config.toml
n_layer = 15
d_model = 384
n_experts = 96
experts_per_token = 4
d_expert = 64
d_shared_expert = 128
activation = "swiglu"
moe_layers = [1, 2, 3, 4, 5, 6, 7, 8, 9, 10, 11, 12, 13, 14]
router_score = "softmax"
normalize_top_k = true
routed_scale = 2.0
balance_loss = 0.00606
balance_bias = false
router_z_loss = 0.001
shared_expert_gate = true
init_std_router = 0.00988
lr_router = 0.00129
vocab_size = 50257
norm = "rmsnorm"
norm_eps = 1e-07
tie_embeddings = false
optimizer = "adam_atan2"
lr = 0.000688
beta1 = 0.9
beta2 = 0.98
batch_tokens = [65536, 131072, 196608]
seq_len = 512
train_tokens = 940400000
steps = 7195
dataset = "wikipedia_en"
Below are experts of layer 5 (counted from 0) of a mixture-of-experts language model. Rows are named router (the router's row for the expert), gate (a neuron's input weights, with its number), up (a neuron's input weights, with its number), down (a neuron's output weights, with its number) and show model dimensions 288-383. Each number is 500 + 50 x the weight over its row's rms, rounded and kept within 0 to 999. Numbers have three digits each.
After each expert's rows: a language model's description of what the expert responds to. This comes from a sample of Wikipedia text that the model never trained on.

# expert 32
router:502493442544470530488440442526472503434507509484479463525427510495387411551518411531457466500506565552412473455497442537489476512491430444467573486514431503613559503549517470545474541516566495556513485525451594450454542480460468504556588542559499446545453484500483560530496490470569489428
gate0:476471494464581460532441535530487531437518492457565469527434580467486400481468541502496554440476502516528572456539417505450454530543432499500504488540420502541476425463495469517556506547470470567504478636536523494507414570516448507556526456598493400573512498526580455438484547624488493595
up0:540506453522465589487535615503504513531444535403505481548568498520468497463473475501496432480482439534485534484487529536461503433525426459601486510407467537580445528487446488510501514543557408487473510465528621463508496627542502432551473499505490346452606539605488502452461502508488509442
down0:414440518571478466530413575541468503438568473531486430507579541547512473440512472522486516494489521527481498547481450483478491449409452489506604440448512452501447416497464577537480506481572409541526468512542479480600547515564455554454496484510400474401486510512506605458527441472362521337
gate1:604449485627467484572511597444505503437516479456461528549517394501542528479580472494468464494588543410508479415498552561480469481490509495545511470516510503541455536644534458500493471569512510522476412522484452522439538506487468559473516531488525455448512528541461492536470525404460522454
up1:528509460445488432529492534495483492437515510403514526463446502559487483521538528539449416508510499501420435477492493497565530497448570437550458496476499496526554448478560443450498500432457580534438435496465538475594552517540421474465540462512415457527517479518437556531516521562554463490
down1:542570476523542517493515463475495498488532466554508489439592377550473510523570452494503515455451532428506412508491480422504488501474437520537499436691573496493443499496598501466408517492530469454533543564520520551550498493513485527550488471410469523436518515558504509530448555538610521450
Final pieces of acronyms, call signs, code numbers and foreign surnames (WQ-DE, -ović, -owski), plus month names in dates.

# expert 18
router:499458400591446453540502494558492579456510528560490475529434408431456426585525457537457461479555474554509526445544475549559486500467463529512544506530474431564563437571531451537481520526593534552515483524488468434462596469453469549500499554499536499517487470519463571524487539494491495400
gate0:490491349563561420507514482655437495507508508505417442592438456608504478598493513537563543510491562474556526492424560524516489521538559499484512444511514490588551472478535456504543530481514435511445493477491536547472445493448453550474455576475504409550541529534498503606490501497515569483
up0:467507513454540465571499514446464515515585571448490516442426477531588494483542521503537492454563522473528539519549513581533503423405527540496558571470511571488513470483515495527491549626495527408579544458576486564522479458445506511387502435527509565499484460441486539543485409479403507481
down0:493672471527529504559520462446531546465447556384503514467516500495552451433567469471450470502485461391519472395575451529585518516569482494532484493498509505556456575523528482481464438527520471522509458514545431493520521490492439505579572477502487508513543555576452527440455529502551438539
gate1:435535470544470503573511461464488572419557539524369549456634484470596394586461505529488453519529456572516601517446537409520512501467531454564548436542495463536488439505542433513450462469525541504529495451536500552443549424460540518572455486468402453525542526540536502490528518508514425452
up1:488492460457567519451499524516498443513547550504440570458462508439524467581416549466514562462485511521503531499504479462354481472474510495445625515509469479503504487551488490369488514493535456486392436440522537566399431520550488444532477549521419568582465530471564516504451503556518453458
down1:484514565456447489489509450527523488484536451574528455443645451475617471451426467517505429559576540539473520601513525641545570478564512488530560533437465507462461509451416507576558559576498537440442468536506460414509497518509460535593526458404423487491499377516502477569582502488409430456
Letters, digits and separators inside codes, coordinates and birth dates, e.g. Thor-SLV, Mc-C-ombie, "28 February ".

# expert 34
router:509449504559497524513453524588457510410480545575469493559453478441428422586496420520396476463534530538523519496606441533419397541481457488549611444521448514581526488462541515472457505566565563581498475539448506475490518480492457553583596510470496487513541466487424517542514486542461497512
gate0:615547521525577585527485466454585446514460430520470613468475522443447397501478523488457512479540506584489538490409479521538457513475491504493437495508513461549425509506486493498535569457521547549483572449415535434543515473490515469538409489568512455405582521482552516428443497450461465526
up0:504504394560544497488464495531448485493508430481455456519501501501489519502569433551510548532474534408419488471542420557572507601445539621511473510490457503555379537493493520487447503527563449568486561491553544549544494436491456461460538481466518504518566455481537500523517455509564559568
down0:467503552538584439538473573465528547536516507613488511484493520470499436518442507418537435550561478483545405528611556493478488503477465536451490571407470532550498566558567563462498451517526481453501519422518551465499578494584458505519488390477535534460523421555492576511574483468444469484
gate1:489446532476447480528485478574470465508491522560424453456519442406531514446537454544495509452569448478492519483629575507519539604497433495518449519541458496576467508478503511580477605527514607432590489523524526456529484497389494423496512469477615511561532492509342566524507516393477474508
up1:441609416472487500436510427563505486515538462431565503457451512577500480473467479456494504459444616538462481539393409502471456391582583516508518449447532535491456520449542542460567462478548505502471468521554536507533481532507535441483492549590369486478474489565569446483518493618484483512
down1:508526587490540465481448489518506524422449484413413604548448480539405507497613494561452515484522446624511512491525535478505521535434530496405509492599533449515561443483480495585501506457477486567533493533606459531493586555541503511498571551501546453426444491442510478471633568519511577460
Word-final syllables of foreign place and personal names such as ong, ang, ung, ington, stein, sky; also decimal points and commas in stat tables.

# expert 46
router:530455488510461526517488518559477463468552539543444499539524440471496450625549424508469462498547561488446546441569438560481447494503503449466523378514498448538477454538534477552479479443579531521492442539447464549515540390472459549487459552555528443562436384507466562551457568550426540438
gate0:547554445457476469604490515458520518424452491439507449446430418394440461564530591525576507486575527505613530446563516497504534532563549589596524516481482463571499545528446612456445428537503412522483450433549413463483558511533650449531474499410520624593428539435500489527613505562432520560
up0:525504491588508517501549416411506490509582505487406569454482593532564579535555488512455508553533508562431461600472478454542496525459449516408537527484496517508511516492541477411547525472414535485550539505524511527481464497476446497523486509579523509477508546545455504480415414444504441459
down0:586456555501477549470470498515615459524585569522427488321388483475447548531505489513459470487480548592569450542469500528484515497516443538537417591451476540500478485573459488423586522513438585538468524490471480492383561476506535488526527434453560484567441461498490625512429469547468408486
gate1:588466460478543486571520526524467442455543544561469463500480494453417569462516416469490465490445431541483657416483547583437544462465416538617517488445558486575499514459472510510484479540563459516527462590443489542508430548528488553520556479543477514491401489591567499575477509453471442505
up1:478522472438561565532532499462415395521502476471390509467553522466474526510451490475458494506482474537424686363540557490525506451524487472563493535423554480516555469444517481556572439421589480472475485515388470531500541540519506546456480499538438418509497471549533498579510544525501548494
down1:441482423603562517477566552529535506472547423502569501430497552469529516562464524424469487586505524571424558572546509590569476496535481535483405597506525551444492496506512535512593454509508525496530563523386515444482494491508533588368493538487477484389432461480509478468534565613480559464
Infobox field values and year endings: place names after Location within, height closing in), year pieces like 005 or 976, table separator rows.

# expert 39
router:471484489515485504520474494576479531385509588546474410538487439502502418601563406563472422476588510514464560449551498526480432525474478478583572454539476426529502466527486422563466496563511458556528496561490528480435594486495460558580545591596592492498481443465490499529450603438533523426
gate0:590586571483468521521388512507432564565514538397475525493470489527587454591514524507480580524467509438508500435482383517494530571524510469447555487498538504495426440464509546424509501432550438567495560406416561572452484507556535415433379546469459505512408453518441465533492523538521509496
up0:518534494512418504572572493462491472514517573554527482539464482528499482569544452539543500528591458464527533545461524446477543498525406500531376470491378482569500550477458520547471495607555520509449406443523442526490564427476428522534599593578521616577454502538365533499498470461472552467
down0:490450514502554614611506450444509533512561524583538471500534560415528528559507589554384467446559462497406550613486593418487396477517473475420437443540463485538500551456490508472468474474511599531489513515394485464546536478495438535420601514616555462534517522519413541479575486463524425498
gate1:487429513486481500374604504426440547548539437462496540470511566522450503556476463545486511448420579585443515516492545515500585435566553418424507517583513386500534532496573427508471522520468421460525503536413478514437520433600527422440490494504479485458483566524583486522566500533507519541
up1:421406490480476574485517628496463554550612528499528455539501506522527391567537481512457471507535500599431524537467405576485503516560424465492476527459547492496505525428602563531517547501515448483511460506413423450459548543496427504571488443523513486501478487622479477496471485525512501498
down1:456584483494453400543498525487488511450508457428541465464598602512527471468553572450498435516454520484606471493594468577544542547545473466470478449428538436455489551503527440522457532528473470531610454466422501487554436477510557559443441464506450535432526553520495517559537486543508588365
Past-tense and other main verbs right after a subject noun or pronoun in narrative prose, such as received, became, performed, expressed.

# expert 53
router:543476420557469478538452505502443566431491519521458532555427426400451424592498484539444413462588463534504516384497494499441491551450491493544543440541457450592537406550546533609486465609605525569477461558453583490423540519503462617506559577538555468553464420525487524531411542462461508464
gate0:476445493490602464477576499474523495478565458541415402577489404520528508510483464472458565483464485495545505445581503514555474525412429533481498510447493595572458588475514488498492515441486464509531581416501506555492435462610543440393492389527523428543557527540463504428461512468569521625
up0:497592536600506450522567510446507508443516464485489450479456482493542486551476499636565541462508525514464575562589510524576545528548568479489503529509431452497500464511499608494481506443523502569421563540563418585426557390459524417456501539441496515534539541385464584474541461507433555453
down0:594468448513518507500546441468525517487508456499472586461454415432520573516442535470470443548534441500554487568492581399402497469568477557429481510417459520551478512480522519539585464525539512497486511499504449571382585507589520592477565533514489463588501467479559464508460456507448436479
gate1:346509501536403504487383495583539475521600542456517513495501437441487512494510465515489468493518481454475575528589414532487554600403453504447598470523534454457466460548492464450536520487472514542486457569500478510498588409538428504598475463490449340498511502544545577610569587564521455506
up1:542500571531432559559535397488385495470521468401497458508493437587543529559447551446544510418490521449548495484503489504534387469558539436581512536485481471540618585422489600519556506510506526457541409473565433572610474526498549562425474475516542516578481423459539473547495502538478505531
down1:530500564478542469460496509442500528598522519515499504400554461471676437537598519504497468549454521506503498489539396447553393507439582532466473458513582475475399458492489537587564477530511547474557525551482448449510488562496583499537470521461496551418479508490599547493481516556547549488
Number tokens giving amounts, votes, scores or percentages, often after more than, approximately or about, e.g. 100,000, 5%, 17 points.

# expert 57
router:462528432606468549567459519510515535397481536560443437432469425382459446542516475616457470546492509546517539473593394556430413552442465446493527476519511471608534580502453477519466563480577462571565445535469452441448516441461399548482567557511517436515453389589468518561501509520448524549
gate0:492455543467504418594527517493432557487528517700487538444478483512452585487535524520405555493491459525556508503580401602451589570547510530498501556461500468568525490472534532527437574407495519597533526453383442534502485438518535507494559421563525478566414444348511560435530580589513574538
up0:577420435438526507581489472556511455528537449480536467563548499504576520550517551524546517456605479522514480527439492495545479519534477438473445472530522514504527420482595512462495497496535437583380505409507548552443444468531388496469443505507587487521542529510591501451459528459579523565
down0:408422449514600546540452457426475451577476474523531441492435543535477465455556417533562538526478468515634641472480511526545550511557537494538492465431514501511483487431407547470568532455528495479469446508525485418382424475525591572523456522462552521564528544498555519524535534474497542470
gate1:470532481601523474526496448440505557557492555481434441563444407472567544383514513415459466509433451603576446490552437523408480479493529515449485519458539474500491506468574446538449528454568500452517499512495500527443366511484454461519501414590433470531531476584540493472478436589535404614
up1:519491534401544467464545543565434495472486441510569537391533588535424443534495471514448517497487561463560479493506525562541557450525454521481498414603526590504504488512503488450475486500405566513451599521496496508536526515496546526493524553404493520503502505389516513523516509437563539422
down1:435510480458485462507494546413543606493580507430436377491534520502586489553452392478470408569511464531521398456545460546521441456482495530560439515543513401632561503525447463461500555593497478531547557434485359548452486495547550593397518501540572536506517481514536498481452526556499482459
List punctuation and conjunctions: commas, and/or, closing quote marks and apostrophes, slashes, brackets, plus minute marks in football goal lists such as 17'.

# expert 45
router:474540429516489517537474497553527592436566543563511465449387517432462422603619442518480459477486544484532500465509431488398509561434438457515564452483461510610570517521463518554416563573568487527578478489505509485524579511484500510528544517565479448553482441523463536540508510472495543500
gate0:502520485536549542451551481495410546438493503499526482428495495573581506529599485530549526606475557528463496514513404472484512539470546501560438575545588438445490525436481564443493537402504468569587514496457527485527555484430475472490597454543602526506573464528460486561576510465543478462
up0:514454528493534503506439441521546522480552493446457527488497495443364542516574553486397554455535459441469590487531494561573451436428539423497550543504474485535591442490483445470454557496509640478467429508607445544508356470561544478434471587526446506499441399486478510467553506499456506462
down0:627558496418520518463569478504507496556476492503536553546518428520461519584432576463515514478491473514481487504507545539480466441473519480492424450460530451527453524506584451447495547519526435458499508575382514372496473521571482475596520578466511437495364444495568423484524589386476543351
gate1:484342428516484443484375539532520503485553625505513521527518511466480397505527593467506553566518511593569511463578584573475483520472490473551449580533441452543474453549559513569565561505493610547476505548418492514473579499469534463377469506514632415575511517489534500545454532523482433458
up1:529447635398534528504418447542552413563550508397526588497539489454414587374534482519521566470525500597534502506539554544485506454509413527500542440499406459418439483567490508559470561446550476486431506521486488547474476524574451456552416461437560568505445509405517547431454544498484685487
down1:429487548519403471493471455515467521470507535504472483511508520499528400425519465448513525536485499463550541525535514522443491566476558535539385675530402505451581569458453555473612517542531497471436512557505504558413487510488543568450454511491454437535605518484438485455511514529437507532
Middle or ending syllables inside unfamiliar personal and place names, often after k, z or am, such as Charik-le-ia, Abuk-us-umo, Malag-asy.

# expert 61
router:439498395592492460548438472534539520453525531553477445557455444470532472614531422531395394435534548591553547483608499576515407546451465476516590468516483424572509522547507439550402501601540511506462454511472482413439564444485472553498566500516577381536511493510479547560443494459517575436
gate0:560519501565532541593581460595474552492527492491427535489411525411398400458497441469554523485420491457540472486512475434444571586485521566551531498554511504559451508501550462477532526427519542540583483587500503540563477502434477602478450497581490544465467512604492499516524530457414586564
up0:447538526567504468493461467515500467549435546500447514501513527408458486481517513477533509598529530488623496532506485556385543481443535543521521407610515465489569525572552372534528527552460617517533486507571529475564466503485439520591403457502451492474557498517565442500443487485490480505
down0:504527478529481326513563523452451518529481527462501547431454506457508543424454538529600527400458518486497519462507585556475505542520440542444554548521468529517527454565522384490596553564463464506508399578451570456497510485386519506475487544477430524504439517579476559479511496430517500456
gate1:464546442472520480435474505630449590405482516497513546536407527518376467507525483543471487434508532574419519540516565437506555485504537533527540518518494528421520435589531490520572486445561469540446452485512570472486529486427513487461502513516459530640526475490526510492434547463470453467
up1:437536499529504477481437443608432532517438467410511541454503469494434499514481370535536525491486504492604416523554519473557461504487524544487448484512503510449484528524521438615510503331492578481436524424517473503435587467419541539549518389511500513524526454434511488548431484536561493367
down1:418504466461512418343506496514434487494564522517539478525510565491497541459414512507481424545436504530459532592533455508521431442530481599443577409462535478370503465570464596529545486526430440366414491455463529487569550442489457439487510501446480483562524450553486486470510530563514458392
Closing parentheses or quotes followed by a verb or preposition, such as ) in, " was, ) and, plus numbers in model codes.

# expert 23
router:509505499543471537547505560538527534427528518540484503601475460431437454542527491513432418466483510461445479448496478471502554574457494444541560475524418479540555460578529494537433594564548505546488440498429532480445531511492487526478527625509543472510485450521473481528444561452507510455
gate0:462534474554465462465477552448574535520464595492550499505505453439502448531531519486457447569466570463453523454424490518585512530502495444428571548529428462491561474571522499481400504510514509480506473587537457531501469557491512525480456537487511411454536465510427548565475515500412494462
up0:494477481408483463475506584529459500455461384493534488509451555451513531458512494477483577592554455515452493526497484497414483498542549594496485510472491545462492468441570485467528547527464487488473506546476589441476518453508493545557545483494474571520508539583612537500504479547603480549
down0:525498554472499560497451491457506518568490384458571559411467432494488452551557506583446420529574484534529508559558495496436432565460478516535454598484552567487502517522545491557470493517488579461534543514456508532454558475516507486549423433489537522487417522373488437445472524570415534560
gate1:509480499481568546549463454537446441472593497409438514478481516449501453491491422447455509586571504484524528497597530512416498495466519481490501470499471540546447460546540481535500460537515615553516496544458536464499485459556437542521507391542485491453417511571520509561598543536433526486
up1:510434460487559506508497514590422524432424514465531500493447469555402481494529544490540564417496520497505497554462637501524519506520548466494456495508456500586533480407541437556460473494385499548488483433467560545513472545474527376444453487486527498556465504434515499369408413549450513499
down1:507459461525485518499442569506508591488562542503500479552434479537522508522565521547489506516508495497627429479548519565447605600545471482507442532502395524556612485507529485504423464464423558475423458492525569577475472564484484501530465492439516519572527498436490491574586494515532524478
Numbers that begin a table cell, date or parenthesis, such as years, model numbers and counts, plus stray punctuation and accented letters.

# expert 8
router:553461387505446512508435488550408553444524560529502473536435440447434431602536479618460469473504497499494547496581445569480429493474494431509510517471456498524512453528527523560438589531537512535500450554414571483472561480509470509475573513565569472569454485535462518527527509517473532429
gate0:513441498494484500591553519431552500508472590481518498517506507510524485467529507480514493563503494466560496432540632555443503468564442471655498466452492551560434492491575530443448564537494431384516427486583439609520526556501472513452442441538490514495517570449500626536540594576560435460
up0:515539591500624548444493519590394472454526509565466450521479555518614478541496499634500502489392517522553589482501396402483609473441539502328540535521475571470427555445465478485580546486545484563536515476474507529470466457523455523563564518569442486494444477504511459484408477521398493442
down0:498433468508574495564516571495520461454536535515517470508513481434485476520465468547483498528517457519518536513464595474385469467538546547469457613502442518480562523427576452466461471514553643500499434454488502516493510545455376486523477510444526492598542487555466588490479472553524411567
gate1:582506542462487532437390533514458539531544522452542581474472472528467492447458448581525493402511518452516553456501431539550601527484553495457680508475503484467572500487484482424468494483516505544538503516450489504445537468518422484431544473534454528557451500562458471479501470573482449429
up1:523487517528522571514456452549496394536522545542476519493573440528433509419619449531510530510481547569525520471546509427527573490372492474555570440464521571443525530547497495508532469520535508455565495526549395529477542498489486581482429452511461575490536494563434545533441491504436454520
down1:537554474583523623480465504489387493515545504480451548492511491560498557472595576568474588527431484442526498547414471501490510520556487451535494517524439476558442459472504527511473503476607518507495513530545511467536502495463470600546525460510481505432515466527429485480506643491508542505
Prepositions like in, in the, on, at, for, to the after a noun or verb, as in increase in the, building in the.

# expert 36
router:543446465499490529536492476514460583456521600544507443529465405484503404606498405625464487468571497593521551470527488516431416608514523448470557386556411438594512477456563525535437526517577545611502463519514535508490594459479503505502566603573591511531452406439494543521511564460426512443
gate0:544432561466469497420530477437449551536495545563579457492616468561441466382499490554543503466538434500444522488509556468441496501454522538439476494482421467565443590472605449547533521542490476490456561510451454500513546540571537502523477552567547557473566456473422466408531488538394574477
up0:531540462442419476593452449501491407510430428509447538424487582413523606486539518457536518507466526482551450490451494591474597516472521547480489448539553448454508444436453537504509514429564476425461461539430516487584495445422471524391532476498514482450342390531454504636532512538568573482
down0:436450511546562541508541462525481552490650525505532482529429479423462442461522418549478470534555520540390467445483401500468500458484529486500523592494498547539568318519458537495447526478483496429558412493470508480480555513444493472509468531485482484547428430571523531517491511513534447468
gate1:569533466474455498584555564543491552378488521630609406574427487553496525506433575451515451364501425529510455555498517615428531562536506552524564541531490498478439470448462446549472495450569544565484507522439441491577508427518454496543479576593551479535496531476502555477439597549514504469
up1:540482412460471448498488534483505490542487427516494583557464627517488583405515518544473455520456499532453470466555507511477500484490528596569499410521470404508515451493471514459407543517519508460440525440537476454559546482468471462520416479525563525450517498508428482471580447453488536531
down1:503453476498536504492382403494542494517428558418506545472483511506418589516492545461464455560496521479481481492505516527455519526518443523507495516578522582434518539470576622530480468515535543442476553520436485521536488559498505547610585486477593488480449542458469487479577418507545540458
Gerunds and infinitive verbs after to, can, would, often before an object, e.g. assuming, to find, making.

# expert 62
router:506469463467465492491457527557454542493572567495424440529452432409445447580502478511436469452561496571531528392480490553502459505484480451546541405545444463545503438551521518585461567546545517596531480573440554457472551513526484558521462554567559471560506491587441513480486566479453553493
gate0:486530452486426511470493580508536524476504624564459448485457443552436493578473483502452483389483486503521565400537558522515519445491507495528464383533535487470490463537516470501411466558493537517539476439572526534543526505561465521500600491466486506529495541489433474592553586570482471457
up0:552497505491520551470456441563569430458516361429496526563522507483538438466524550537533485512498564469473504602432460446530459589523514462456483533487435581503441551556426482551602554471462502494562455528460462427523521482427537546495478492544589478409452440504556525437451424417462509497
down0:472526504538570480534464512470455541437566489425581472500462468510567528516562380460522421507493517452459509478444467465488477605574453501548550474526591445564494538501405451475542507605495421531469507562459389549483463480397536598507504471478511488521462467535550598484516549452470492566
gate1:581503482491614578517490611515506498523609578507480468507554497604533499527555512552452457484524485551444498513479504564502440551608422540462467512413458567429483509507491532560448546445605535502510538524501530505511532519526501449518424542544479498521430513447479503451520531522416399463
up1:581480517525464472552494382460476499517424514452544540540490422521543522425448467519488483478445473395586483569599440550595363539485516419455452466528525516492398477413546506497574595522544519553462441446494482388541454567482548448481492499550429532484521471485579524503416594453410517566
down1:499415567509442525565577557409473515478548499643411422511517525524526461430483507535522472624587439527456549520520450462512501442437498421519461439533536484510464436548558484470495511531370446540390437580500452555605425503649478511484475547419441508498475431497490479421436528486486518515
Articles and quantifiers after a preposition or verb, such as a, an, another, several, some, all, following, more than.

# expert 12
router:563517505539447463478504520517466514433522554517433419567395441464454388550530463519441414502499489486475520378475526526480468578462455521550544520505447481559489460539619548507377480537568529556458429530491543461507528494415464538545534602518520490474487466482429486569450508492470497490
gate0:594482478491485524562517500559529475446552548496480456515440498496455448468486467455506444468521484432482522408555561559498512475394485461541523515475457456554528499517570527502418447591374482466489465536445508525543485572576584513531419460536580529510492417547412464600487505507398570451
up0:512514425472520487510437462508510520405524489553543542416584497477526466511416646439522572546382539519464523627426432463505490563528483497575557469452536467485490479492428482517507573508548491545513583522479542477507496513493514467508613431548484447461529513408660486446521457552524429602
down0:579567524562491510507431418599584604473539501547471488612573470484545509454573517504507448532496529508594460458456483455510526531530561601428469558569521454462504520447486542499491561445572513471475578472512402507446519415519562486466497522468435486428429534520498580424537494480513548445
gate1:563521492530474526470474463504595514491494503532537511399540491473591483485589506472463593497477499502503456510548455467449533553494462487490556436497527509542516563520420506464472595505559455517557520494487520384509561542509514390463450518505529616551424435526519466477491491492500575561
up1:511484486489412532504505515482482433511526445462479552501491486515479467475531523376367529520475540536406583463452497443552501510461571465500496474434566437461574461441459435542569490513545503505490433480508538595571439458548471561491570468579397488466542521455508511543556492488509441501
down1:514511499483393526505556536479501528458523435505536529507574550538449506425418515570539549501437500484449594541488524499509553445493546508400498486469558458509521552432576455468391470563453493524498528559477555428513454452564491475536517562554519505470445489562452464510466540443536477557
Standalone numbers in table cells and statistics after pipes, plus mid-word pieces like St-ry-ker and St-os-ur.

# expert 48
router:475512446499474510542449541520438508402602516512415520525395492487421469604546491524501444492538580580470506512498457535471487550507457483475650452472440515553512420529533522546465584472597502547479446525478524462447529471484478505500524593589531539500481478517467540547497508492425501473
gate0:526440423504456556473549532407497506497530564478490487437605544546566467509611470573510482544485542496556457397516527504374511607498531441470513465567507487557592510439572466499467452526494490481469349556529479522531520658555520494543476535505518524580465528497481508482405475634565484512
up0:485442438478449442554525534529482453418462570427583538505471561462580550513352510463550425474429533463424554492565464482385521534484448597475551387530412637437573510406477551503524504582388448426488517558460558448559479559421500419442531533535525524544419512498506452523455545551446565466
down0:529547511497563494502539492466572510484546511537507538417458531489483511488469530437562470609492633546515487402562612510536442446437491512330548537527471493508513567510429532495469475470515522540480501443420508549468493515545457468490505433532517554510575545480589471463580514515427526389
gate1:523605450523524579531450449529478573504611476626474411474451473418368491478526505445456536467543512596557525446515566492497452546533478447507431488485439456587503444544472501537519559504554534551533459618523469486439535590556472494449510523499508530559562536524442492529467582457369533543
up1:434455470466447557532422478512482538530588582577570510458473524485472535474530528487520537530535492495543500480468532482546512578519557475464478532458498489562491407558427468503476588466531601483438555610515483499511501565521539488503477451529436456497505559465402513495407505390433491545
down1:478506453507418551576441531504482453512463561496487521578519534519487466529522494476524514529558431505449540448478481526531484508507584421456508481532472479442506428550443483484498536528498435541596546587532535487501507603450410480485467492469495517488481534519439548547482464444512533494
Country and team names or three-letter codes in sports results tables, e.g. TUR, NED, Estonia, Nicaragua.

# expert 24
router:524514418607504506537470492558435463436550546512464486509415461379473465572510476519418492499515525560499545508534474577419477544485509456514506473504490402524540555541516472506485533512543488562549513558454477421439591475485488521481488558515572453537469503571437543519578483440433540490
gate0:478448551494503521462413577599472488510523469447595531466541488534550496508508529516450530481596507556453466461431539542580538539506559491603595414542459461462524436482522515534500564489593527612382485410503515463566526441458465425479484540537510424573553503445533475426449505480565513490
up0:539526428564500446500529421425496567567426497572378518478509461464544397549519467470401513543472508500502596505542490410545434547505508460442464512495524567521465613489493451544540405524421482474483526457486470486422459523463499436417551500496434532445449438493455536565505519536502471486
down0:616440426422532573502566392498493500398466535489503448507491476498453460596501435575474461620506459462481451529467524498424499530565420535570488461527541462649499564553507517463543424522528448504562462514479455543434380402409570398435539450446549520477528429556460506563428502610506505491
gate1:494447506452522492457592537508501507505590613430512496498522516462475501461443515472521514503555551468491461402466469475433469545534575431496513509486537477538470512590508485483462540498472462535466505496502532511467517467423498537461523539481528528467490501465489565430433513365457569508
up1:509518587539397579415551454584445477500539559553585515486517495468505470450487484453540477596536632530489563496534442446431456513502591475496565465516466416474494518533581457530478453533490511461561503499543503580464542501465536546464535546501407524474466537500418554471449519383470532547
down1:576460560486485492475456478535525516524530554449576573444533526515513500510479587501527456479491592527600367425444549500544426510438504504566469468547465513479444576515481531585513515427575413442488498458499454582549552539563488451468540527558526454574542464532454504549591498481448501530
Connectors and words in section headings, table headers and list titles, e.g. "Championships and", "Schedule and", "or", line breaks.

# expert 16
router:522423418500485551482491520542451516407523500506505473459433496436481424590527476589437421409599485583515595485551464571480403469505445452553518512542467411566527399617551489558459490554546509587580490544448498469472625478499415484514545558586606482566459489560491499505442595478472553419
gate0:508529455504478492452511449563422491456470466465542480467441476561599465586428477488424497535581462487478527441513486534520481563592508506423488491542425479510509453515551509423489549483520465561367567480494553460465456513573494445515407556537488384504440463583512539532521486624527546472
up0:477579550483536530493490419543485406472502453526508474518451453507529453455534520494487515544540538467501612554545425440445374561508493390472503524486538547508513529455481478618384487559482431479432547480514580521448500488477432473479486515374379418469488518441517495508593469540532509548
down0:552508453541381498502497506473464482530493458490498460524479509520495424528558550489600479536465475489561430471486481516502476493490516487557451501477464462513492560448545474408526497483583391528458425446505460485533457502455610550553412522526520518494443505512413421561566445491480533450
gate1:443452457544424426432516534451502500563599549505383527549545495399413436465554526491567489521527487605509489530509503548463453511454476510544536516495483409516468556498573401483463557488544534481554526564527472545516545500371514530481597472520498503547537516489518563506550544574405545406
up1:522391510484496499482508448416479570563468507432372392474574401446443493521553553566520494449613441607501422438407396544555536476518530499604479488593504461490401549479575486473556489460604489518539498611475566563568415498428561497469580463536552524539564532581455493450567494606525511448
down1:463495494449499537456480485478457459477531488562603351487523526474567438513471383517522587522490494576392555564479462611568467522558434491496480474492478501452497437532391508442492505468515548498526546500526477443531511422484408310467499583556486506553459448450469499483468502476497511531
Copula and auxiliary verbs (was, is, can be) and the adverbs or complements after them in running prose, like so far, only, again, entirely.

# expert 63
router:557508496567462532581453507535474537412523528520402475508470467437429415580536486573494440452546549473447582465564464517397451542449491492496548492539425485614525525564486438498503446588567507581517484500501540510428567482485451561539512599507514507518510513491491524599451562458514580487
gate0:507532465540501547469527506437523465683459518451562473517519409494421556404468504503509503536480592573408568524563502543545530483532535517578466572492521502501573544420624565473441547539662499536552386542456538480474531474486433545516468494516455466591534536631576486450482463564515509520
up0:447524547482539528509444494465591507383419425502503493487503588377474439515510442389494491470475524523545360509542469482472459475562475497453501464498450533502449495514437548548496496484416599482514580453574542486473513523466526439523557422463512468406492510348412494564526518437421431439
down0:485505439578419532495583556597384634526513446544498479526535551508447445508427484529521479523487416474571370605504439505486470501521492509460492471533594496459441517533557504490460545553482485506514434522474525547469429526504485499428491558457474552537495449519579526572490595420577489492
gate1:483498482462542517536503516551548462439527529576516561459526530538509509571491417526538472360500559480541475577556525443404463459413498474461512432516586539584442457534475491422542526531456556481583492482451524394495482372513537546495536563453517503539341416495413410534513525481487502532
up1:525486456546463499568521577462489548505486448514529468523523475533552512473537542488444462488452463521488477385397520467542496489572475512510468493423455479337546556445486610512464485470581489480506488524511495565498578589404512473439481494550486471458543567519524575462473456512527577483
down1:547480549550431482493502543459475434512523564447530545487564478546434504455496538536395603496547448524524525461505514467473506450511583456446410494486454493497586424514468471516462530492465513462477499480532470567558524552426462473484501545513461491492421576481439441452484593431510615511
Short lowercase word-internal pieces and special letters in foreign names and Latin words, such as habe-as, Wra-ith, ç, ş, ğ.